Experts of a small language model.
Size: 9 layers, width 192.
Experts: 64 squared ReLU neurons an expert, 4 picks a token.
Training: 353M tokens, 11531 steps.
Below are experts of layer 3 (counted from 0) of a mixture-of-experts language model. Rows are named up (a neuron's input weights, with its number), down (a neuron's output weights, with its number) and show model dimensions 0-191. Each number is 128 + 24 x the weight over its row's rms, rounded and kept within 0 to 255.
Before each expert's rows: a language model's description of what the expert responds to. This comes from a sample of Wikipedia text that the model never trained on.

# expert 12
It responds to: Space before numbers. Bare space tokens in tables and lists, right after a pipe, semicolon or comma and before a number, like years, scores, vote counts.
up1 [ 98 121 134 148  95 136 127 185 150 107 127 173 122 162 148 150 139 137  90 110 136 117 115 141 135 118 198 161 136 134 140 161 143 170 108 150 116  91  96 133 129 146 132 128 131 161 135 115  99 170 102 149 110 155 105 107 145 113 137  90 144 119 179 130 154 136 157 141 137 101 124 162 125 112 132 137 156  89 113 134 157 108 111 149 159 156 149 119 116 126 122 143 136 117 150 126  92 166 162 139 121 130 141 113 110 116 107 109  75 157 115 157 126  71 135 137 162 103 141  93  71 112 134 131 146 150 132 111 105 162 135 126 160 142 101 156 145 113 100 109 140 124 152 145 138  99 109 121 125 141 135 110 107 147 147 125 151  73 125  69 145 165 108 136 140 215 121 170 178 115 145 131 128 141 136 101 122 157 129 131 148 137 161 117 120 130 142 147 145 130 152 168]
down1 [188 191 132 144 121 142 130 174 161 154 147 103 110 134 145 148 149 151 132 154 107 140 124 131 133 137 122 153 147  99 134 180 123 111 116 134 147  92 104 149 122 136 126 140 158 132 126 119 152 140 124 145 148 133 109 139 110 143 121 149 122 147 119 123 149 127 128 126  96 171 133 172 122 141 154 111 149 155 150 146 177  80 143  83 125 146  80 122 118 109 150 125 144 129 137 129 147 150 177 169  90 182 128 166  97 121 182 107 133 117 238 113 133 126 107 106  95 138 164 116 120 107 138 140 130 153 142 123 110 139 107 110 129 131  94 110 130 123 141 150 106 134 123 111 128  78 167 151 109 105 105 155 116 110 110 133 132 162 133 141 139 178 108  73 113 130 142 137 121  78 118 105 144 126 104 112 122  94 121 111 126 144 112 135 163  98 131 124 104 131 104 146]

# expert 53
It responds to: Mid-word syllables after prefixes. Inner syllables after prefixes or openings like dis, un, re, as dis-unity, fort-unes, Srin-ivasan, re-worked; also single capitals starting words.
up5 [129 157 132 137 100 142 102 122 137 105 127  94 125 101 162 105 125 149 106 155 121 126  99 164  74 119 147  67 145 173 146 135 122 145 158 129  92 134  80 150 145  74 120 116 167 138 124 136 165 100 105 104 146 144 158 127 146 136 139 131  73 145 114 163 156 142 166  66 142 148 124 131 104 131  98 170 133 141 155 132 172 111 130 133 104 122 113 127 140 139  94  84 119  84 137 132 141 108 150 109 137 166 110  80 171 105 131 129 143 138 152 119 106 136 149 130 141 107 153 103 117 143 154 125 119 113 144 154 122 114 147 121 151 103 108  73 140 155 148  94 120 116 139 133 148  67 106  87  95 153  96 140 158 137 126 125 123 132 174 102 136 173 116 116 121 136 176 151 139 129 115 137 128 170 159 139 136 120 130 144 143 153  97 133 145  96  89 131 120 131 144 102]
down5 [129 112 109  74 161  94 148 102 125 114 101 157 114 165 127 115 169 121 128 150 116  88 130  98 156 130  76 143  78 118 125  98 136 107 148 154  99 105 165  70  96 122  99 143  88  97 128 164 112  92 150 170 108 135 147  76 104 133 111 107 102 114 157 116 170 120 110 114 136 137 146  83 117 140 139 129 142 139 104 118  96 143 112 140  99  91 142 106 139 167 107 114 149 123 119 160 170 126 113 109 176 138 112 149 123 137 105 140 107 120 135 150 163 137 155 159 126 108  95  81 147 133 130 160 111 134  90 129 100 118 125 121 107  88  98 142 110 141 143 118 121 106  88 130 155 145 111 137 174 113 136 142 162 139 132 153 111 157 155 126 107 116  86 155 122 142  91 160 114 133 124 136 115 138 117 146 110 135 137 183 142 127 113 148 114 157 120 105  84  79 125 145]

# expert 40
It responds to: Early name and word pieces. Second or early fragments of words and names right after an initial letter piece, such as N-ain-a, O-ri-ental, In-che-on, un-iform.
up0 [142  91 118 105 121 122 137 120 145  99  97 138 158  97 114 123 119 106 132 108 176 134  79 124 138 127 137 119 145 149 101 104 137 139  93 145 150  94 129 120 159  90 108 164 161  99 138 131 160 126 137 119  94 129 117 134 104 223 106 144 127 152 136 148 137 143 173 139 128 172 171 101 110  94 103 133 115 159  98 177  87 118 136 137 149 139 106 149 124 137  86 157 167 109 117 151 140 133 104 144 193 152  79 153 124 124 140 139 131 134 106 121 172 123 111 138 170 115  92 112 117 144 136 171 114 129 122 124  97 108 129 149 112 165 119 128 112 126 135  90 139 118 115  96 136 134 123 119 132 158 172 130 115 120  91 146 120 141 123 118 117 104 150 160 146 163 165 138 138 113 148 121 126 125 138  87  81 138 124 135  92 152 161 124 113 120 162 176 131 147 182 112]
down0 [102 107 110 113 142 123 132 108 137 150 116 109 111 166  83 120 183 130 134 122  66 118  91 152 134 132 180 104 141 138 122 133 144 140 121 151 166 135 168 153 139  62 110 117 101 157 108 101 101 122 148 126  99 109 105 116 134 139 118 128 142  86 124  98 155 124 154 104 127 117 118 106 143 141 113 125 144 157 161 109 100 132 102 100  93 147 142 134 124  97 124 151 123 127 120 117 105 115 126 159 136 113 143 133 147 161  86 143  67  85 125 135 134  99 119 132 105 133 117 106 124 133 123 142 128 135 117 162 165 111 106  97  82 163 127 178 136 154 117 138 132 142 109 116 141 130 117  72 138 138 191 142 138 175 125 109 122 150 140  67 115 206 106 135 119 124 146 112 129 108 135 129 131 169 133 167 110 144 131 126 116 147  90 135 184 141 141 160 160 151 115 144]

# expert 46
It responds to: Conjunctions joining names. And, or, ampersand and commas linking coordinated names or places in lists, credits and infoboxes, like Holl Architects and, Katowice, Poland.
up0 [124 139 121 171 117 115 135 116 103  92 123 115 179 144 136  93 166 126 134 131  87 156 131  85 123 140 161 109 135 129 104 163  98 145 174 116 132 152 148 135 112 146 125 158 133 127 182 117 156 116 121 159 159 122 179 195 135 122 123  99 115 114 142 121 108 157 105 125 122 178 144 104 151 103 151 139  87 136  96  96 127 136 132 124 126 124  69 130 133 105 155 173 127  99 137 159  93 109 154 101 117 165 112 137  95  90 169 146 103 119 108 139 149 145 153 138 126 122 103 105  99  81 165  96 141 124  94 108 108 120 125 122  98  76 150 118 108 140 145 117 112 168 119 112 113 132  89 117  98 152 154 137 116 136 124 151 118 106 103 161 100 178 131 176 159 127 113 136 142 164 154 133 108 140 118 142 145 126 110  95 157 118 145 115 138 119 106 146 149 120 152  83]
down0 [101 127 106 145 122 154 139 139 126 148 168 144 143 109 130 103 136 118 126  80 126 180 135 112 107 168  99 117 154 123 107 144 139  98 172 153 143  86 126 146 120 143 108 131 109 158 161 113 148 128 144  98 124 127 130 124 163  91 141 112 129 113 155 158 171 127 103 117 154 145 102 132 122 131  93  92 108 110 113 113 148 147  99 132 133 156 127 127 160 141  75 122 101 126 129  94 122 128 160 121 137  86 130 102 147 167  75  97 117 130 145 116 134 110 132 108 133 126 146 156 115 140  99 138 110 151 148 102 127 184 117 102 135 119 157 163 111 195 149 131 161 120 119 155  95  64 155 126 128 149 147 150 101 150 136 102 123 144 107 163 108 152 117 172 143 135 140 170 127 167  93 111  87 150 123 149 150  86 131 147 101 111 148 119  96 204 135 114 112 160 120 139]

# expert 47
It responds to: Blank cells in stats tables. Empty space cells after pipes in football statistics tables; also name-final pieces like o and it, and words like New and football.
up1 [138 113 126 120 116  81 111  80 129 151 103 136 144 126 125 123 149 133 134 122 148 128 129 131 134 133 129 141 118 100  82 129 106  88 170 110 135 113 105 153 126 114 147 102 174 127 120 147 127 121 155  88 140  82 126 112  82 136 142 118 125 147 178 147 127 180  96 104 146 148 112  69 155 177 115 128 109  98  84 176 159 114 129  84 130  56 108  99 119 105 124 120  61  65 124 139  95 115 135  99 134 119 133 131 114 122 102  94  97 115 151 154 142 130 123 115 109 123 135 144 143 149 114 141 126 111 154 113 159 127 152 121 150 125 157 110 137 138 110 126 130 129 170  73 110 107 118 129  89 156 102 144 129  91 136 138 150 169 117 106 148  96 107 115 177 103  92 134 108 146 124 132 160 132 132 116 138 120  91 145 120 144 113 124 115 140 164  90  93 102 104 133]
down1 [121 103 142 135 158 133 167 128 129 139 119 116 115 118 125 138 143 128 119 157 134  95 150 168 185 134 131 160 164 165 127 153 116 128 100  82 101  98 111 110 146 136  90 129 118 143  77 125 142 139  85 120 127 161 162 121 185  88  89 141  87 135 153 158 143 118 115 160 115 120 121 122 138 115 176 162 117  94 156 153 169 127  83 102  99 163 127 121 148 140 113 132 108 148 114 135 136 123 109 111 111 186 118 158 129 113 128 115  84 154 147 120 110  99 136 124 121 117 106 113  86 110 117 154 146 128 126 123 142 104 120 161 153 171 112 151 183 108 135  80 148 150 146 156 111  67 101 150  96 143 135 151  70 157 123 166 119  95 111 113 135 163 141 133 173 132 114 151 120 134 116  77 117 150 135 110 114 107 125 113 172 119 108 120 141 129 124 135 128 136 130 114]

# expert 28
It responds to: Temporal clause openers. Time conjunctions and prepositions starting clauses in career and history narratives, such as after, After, During, until, when, plus digits inside dates.
up1 [135 116 104 137 132 140 114 119 129 134 112 129 164 121 126 112 153 129 121 118 126 129 133 115 167 131 117 121  95  93 130  99  94 129 140  84  81 117 108 151 134 127  83 177 123 145 129 130  97 168 151 127 133 147 155 132 123 103 177 107 144 116 166 132  94 109  90 148 176 152 115  91 115  81 118 169 130 114 145 162 160 128 103 116 154  78 114 129 187 146 164 110 106  99 155 112  57 116 133 104 149 132 122 146 170 154 118  78 133 151 111 151 138 167 115  97 166 105 192  90 141 106 123 112  77 136 141 192 119 141 118 136 151 109  97 140 140 118 117 108  99 112 149 160 100 101 102 116 153  97 124 130 124 159 159 140 102 129 174 146 150 139 116 164 101 167 147 122 122 121 120 128 117 143 117 144 111 118 133 133 125 132 128 102 122 113 134 131 125 160 123 142]
down1 [152 102 109 111 138 106 142 124 152 124 114 161 137 121 101 120 141 136  98 101 120 131 124 135  97 127 155 110 152 103 109 137 142 139 130 105 147 147 120  98 152 112 134 131 115 102 113 159 161 142 111 139 158 130 137 120  93 108 116 142 194 153 136 155 172 108 129 151  92 121 117  77 148 155 132 127 135 139 109 144 179 123 114 135  77 106 108 139 165 112  90 138 140 178 112 135 139 142 154 124 132 140 160 125 169 153 145 148 126 105 141 138 172 118 141 105  63 132 139 156 118  92 123 151 152 142 104 118 149 177  95 111  56 131 175 142 133 156 127 176 172 124  86 110 130 118 138 126 116 140 114  81 157  99 124  92  86 111 149 177  90 127  86 146 124 134 145 106 152 101 117  93 154 104 144 143 159 119 138  84 113 148 138 120 130 150 127 134 146 116 114 171]

# expert 8
It responds to: Sentence-ending periods. Sentence-final periods, closing quote-period and parenthesis-period, line breaks after sentences, and sentence-opening However, While.
up1 [144 119 148 134 129 118 148 164 137 139  89 133 149 181 135 112  84 151 130 102 114 101 136 171 109  90 125 160 128 130 108  82 120 148 108 140 136 108 101 117 130 100 163 114 135 138 127 134 142 139  77 159 135 100 113 125  83 147 147 125 148 119 129 113 133 166  96 104 161 125  86 138 149 149 123 160 138 132 101 165 158 100 126 117 115 137 205 104 198 136 140 107 103 157  82 197 106 114 108 162  89 137  99 100 120  86  97 139 152 135 126 148 135 128  94 129 120 106 136 108 133 130  92 147 149 125 103 126 122 119 148 125 182 126 123 132 103 124 129 125 158  93 151 155 150 151  92 120 140 136 113 143 113 150 139 100 119 132 120 127  90 142 128 141 167 134  88 121 142 118 103 126 129 120 116  85 114 157  98 113 117 101 150 150  94 151 135 100  76 139  98 107]
down1 [135 114 141 122 168 135 146 114 124 128 122 132 132 131 106  70  78 119 154 157  79 165 151 139 121 123 145 168 105 145 137 106 152 115 110 123 153 101 130  86 102 141  81 157 152  93 114 108 135 126 106 144 103 138  99 146 116 110 173 177  85  88 159 117 101 121 121 141 124 127  80 113 122 149 169 119 155 151 142 186 112  51 156 115 101  63 179 138 131 145 128 108 137 132 142 117 134 121 139 157 119 133 120 168 174 115 133 108 120 131 142 118 118 147 127 160 182 119 123 154 124 100 105 141 126 112 161 127 127 131 147 131 155 159 117 150  88  99 143 137 165 111 128 129  82 139 158 112 112 166 139 148 143 154 133 147 154 120 145 166 100 138  90  99 115 121 120 147  92 126  96 137 120 105 100 140 112 145 113 148 120 123 104 129 122 158 144 144 160 157 119 140]

# expert 5
It responds to: Word-piece continuations after p/g. Middle word pieces after short onsets like p, g, r, as in p-atch, g-rown, pap-acy; also digits ending years and page numbers.
up0 [141 115 148 160 131 109 117 174 174 120 131 149 138 175  52 117  89 131 120 128 114 110 127 133 151 108 110 151 185 111  91 107 140 110 136  81 114 119 121 167 130 133 147 118 134 171 151 135 129  69 128 114 147 118 109 106 140 110 118  98 131 152 133  77 139 163 119 130 106 170  88 163 129 103 166 122 110 130 129 131  81 142 102 107 131 141 138 160 110 145 128  72 135 123 149  69 136 125 122  98 140 137 125 144 131 116 144 174 111 106 135 116 109 123 133 147 112 148 156  78 119 112 103 123  88 104 152 154 144 103 140 150 135 139 153 123 119 142  95 122 144 132 166  92 131  83 115 114 134 124  90 146 125 171 131 110 109  95 158 126 104 122 159 109  90 104 119 132 113  94 112 132 175  77 122 120 138 113 115 140 113 144 139 143 143 112 140  86 106 136  81 149]
down0 [141 139  86 145 128 134 157 112 142 149 101 134 129 142  99 159 120 164 147 124 108 140  79 133 120 111 118 101 149  99 156 122 182 110 154 136  98  90 141 162  94 154 105 156 132 147 116 109 143 121 159 114 152 121 146  89 160 135 140 111 129 120  96 136 120 131 125 163  91 119 136  80 144 146 107 127 111 140 122 116 123 115 120  97 123 163  85 183 190 107 156 108 101 137 132 130 132 143 125 144 113 199 115 133 162 123 167 140 141 150 138  90 135 119 100 107 141 167 108 124 127 143 149 141 134 119 120 177 194 153 127 132  94 124 150 103 119 143 156 116  95 173 119  89 140 166 117 128 147  81 132 156 125 127 168 160  83  97 140 143 134  93 115 134 104 144 154 132 125 123 134 120  98 111 145 108 115 163 112 109  98 132 138 172 104 133 145 138 136 153 165 173]

# expert 50
It responds to: Coordinating conjunctions. Conjunctions and connectives like and, or, but, not, only, then, than, plus the -ly piece, as in Beverly Hills.
up0 [147  92 140 129 177 131 128 104  96 124 104 167 122 111 103  95 144 123  95 183 130 125 108 148 125 169 121  94 124 120 110 121 117 132  87 130 167 129 111 146 145 141 162 155 165 117 151 146 105 101 101 156 171 124 132 124 155 168 107 144 135 105 128 128 108 146 141 141 117 110  92 124 132 137 100 117 139 119 163 134 158 118 127  93 164 150 132 100 119  86 156 117 148 125 100 150 114 121 102 107 120 104 122 125 138  57 135 133 135  87 120 128 108 104 199 136  95 176  84 128 118 152 123 106 133 108 176 125  89 102 162 143 101 144 111 117 130 135  73 148 101 110  80 139 151 165 170 142 159 132 120 135 173 128 114 151 166 122 104 114 117 145 139 179 101 145 144 130 132 119 156 141 154 107 120 115 140 140  94 141 134 133 169 145  98 135 102 116 153 158 142 107]
down0 [121  92 119 125  80 129 117 171 123 121 135 126  98 141 140 108 154 102 144  99 156 129 105 151 117 136  95 132 117  89 110 158 123 126 134 137 141 181 144 110 131 121 162 112 146 136 118 142 190 104 107 141 198 145 131 117 120 113 148 122  75 149 125 133 137 121 115 140 153 126 121 119  93 111  98 140 159 117 163 164 124 161 128 117 116 154 117  33 125 149  94 140 133  97 112 158 118 101 109 111 132 112 156 127 130 159 129 146 149 134 118 141 137 118 127 112 141 106 131  76 162 127 152 175 124 180 145 111 120 111 149 153 114 166 113 127 175 153 138 186 143 115 108 178 121 125 117 115 152 110  81 138 119 116 106 144 108 125 115  83 122 148 142 130 135 124 129 199 145 104 114 156 124 150 130 137  77 134 123 148 149 116 130 112 113 133 102 116 136 157  81 125]

# expert 7
It responds to: Year digits, list dashes. Digits inside years and numbers such as 1995, 2005, 1472, plus the dash opening each item under a See also heading.
up1 [147 139 109 116 154 117 118 141 156 116 169 130  92 115 149 126  80 128 112 103 182 111 114 147 165 111 160 137 107 144 111 127 153 106 127 155 114  86 112 107 149 132 129 185 130 113 128  84 105 143 155 120  98 143 133 120 143 145  96 132 132 143 171 109 155 160 168 115 134 101 131 120 136 106 120 128 114 120 142 152 155 125 109 150 122 167 180 123  88 123 127 126 146 166 134 134 121 179 164 110 133 124 106 156 155 155  87 119 100 158 143  93 169 144 138 164  81 134 148  91 127 125 122 111 155 107  93 148 149 123 102 124 138 149 112 154 121 169  83 138  95 132 148 139 132 158 111 105 115 127 112  99 122 136 151 122 122 146 151  92 161 130 128 137 121 157 162 139 171 153 179 105 169 179 156 116  96 150 143  94 130 132 170  87 111 103 102 123 121  91  99 130]
down1 [120 141 119 120 165 122 110 139 116 144 121 138 124 178 115 118 112 171 131 166 155 123 165 109 129 130 144 137 104 120 140 141 112 147 134 123 128 135 160 119 147  98 123  82 134 154  70 152 140  96 114 140  98 123 134  60 130  95 202 149 126 133 125 127 125 156 143 174 118 144 101 120 120 160 154 137 136 143 138 133 109  94 111 141  98 126 151 128 122 145 114 175 121 136 138 157 114 154 147 117 109 150 102 130 157 120  74 155 116 106 149 146 153 100  70 174 156  94 120 137 106 122 133 147 152 103 145 116 176 126 122 131 125 109 117 165 193 121 100 129 113 129 128 149 146 116 124 180 169 101 158 155  71 145 147 105 154 147 105 124 163 108 149 160 112 118 115 116 117  79 152 120 128 135 137 124 129 115 129 119  62 116 137 116 146 142 102  82 135 158 131 138]

# expert 61
It responds to: Line-start markup. First token of a new line: heading equals signs, list dashes, table pipes, or opening words like The, In.
up0 [158 134 109 155  99 131 142 113 132  74 126 120  96  96 136 140 128 130 123 158 128 143 164 130  96 130 136 161 151 157 141 145 128 105  78  99 141 116 100 148 135 147 120 134 136 124 116 120 109 144 164 127 127 150 110  96 120 142 119 146 143 145 146 140  89 165 144 102 128 138 138 140  98 140 139 138 136 141  87 102 134 151 119  95 177 143  68 171 106 135 100 141 119 154  98 138  80 156 117 119 134  95 121 156 166 139 153  89 136  80 121 135  99 107 134 124 154 142 148 145 136 142 119 122 107 157  97 136 131 104 136 118 161 125 123 103  74  88 161 129  90 191 142 109 124 131 108 158  92 116 118 122 148 136  84 132  97 129  97 149 105  96 140  90 164 146 188 128 162 126 127 122 156 127 136  92  80  78 130 134 111 135 129 102 116 132 157 164 118 126  94 182]
down0 [122 129 133 156 181  98 130 110 106 167 139 149 142 156 101 123 125 125 119 133 158 130 122  97 111 128 123 138 106 143 142 141 144  90 131 165 111 101 104 170 139 119 125 120 123 110 115 144 163 145 127  90 124 148 141 103 163 103 111 163  58 165 146 139 118 173 157 124 112 148 150 144 110 104 126  96 131  99  83 128 132 104  96 126 117  84 122 186 117 122 110 142 118 111 154 139 153 133 120 140 169 119 110 107 164 146  78 114 147 134 134 126 100 147 125 137 123 174 101 123 126 111 114 118 145 163 122 132 137 141 122 127 111 157 129 126 140 110 148 140 150 130  70 150 127 125 106 150 142 138 146 100 129  94 128 167  93 109  97 151 116 115 175 104 106 149 134  62 141 128 154 104 122 132 136 175 132 116 108 118 135 108 159  63  86 176 103 102 157  78 166 115]

# expert 34
It responds to: Of after quantities. Mostly of, also with, from and between, linking a part, number or role to a larger group, as in one of, 12 of the 15, University of.
up1 [126 147 107 112 113 166 187 119 154  88 139 109 113 148 103 153 128 136 121 107 118  96 102 161 125 115 154 131 153 106 126 153 155 114 139 128 119 130 129 134 148 147 127 109 149 139 152 102 146 145 116 143 170 133 133 159 128 140 116 126 143 134 113 112  98 109 143 128 216 127 173 118 123 123 144 137  93 124 121 115 104 176 173 142 125 150 111 166 150 100 134 148 170 130 140 127 156 146 120 144 142 111 139  93 119 125 149 100 122 187 152 125 152 157 114 150 123 101 142 114 128 107 141 120 156 168 154 126 100 146 108 123 195 127 114 105  99 136 142 146  91 114 114 102 150 116 159 159 157 174 107 156  94 111 124  85 119 136 114 116 150 135 111 106 147 161  91 162 173 114 131 156 117 131  88 181 162  92 148 124 113 137 137 155 118  62  96 132 134 151 116 153]
down1 [129 140 145 169 164 153  88 106 137 108 141 129  74 151 114  94 127 130 128 164 131 124 151 133 145  66 142 136 130 134 134 124 112 128 158 147 146 156 159 105 138 129 115 100 132 140 170 166 152 152 143 125 148  96 167 147 125 149  92 112  88 163 164 121 160 123 168 132 115 155 141 147 133 124 129 150 143 110 119 107  94 178 145 106 155 176 106 147 139 147 123 154 109 139 120 172 140 169 146 128 114 136 164 151 111 125 117 129  95 119 126 161  92 122 118  78 117 136 104 106 105 143 114 132 192 122 136 184 132 147 118 112 126 114 127 122 116 120 143 108 110 136 165 147 144 113 122 132  80  88 146 177 134 111 124 193 155  97 142 162 118 137 118 142 118 118 127 137  99 100 114 138 124 121  61 125 158 153 168 140 122 108 103  94 123 146 116 121 145  91 133 165]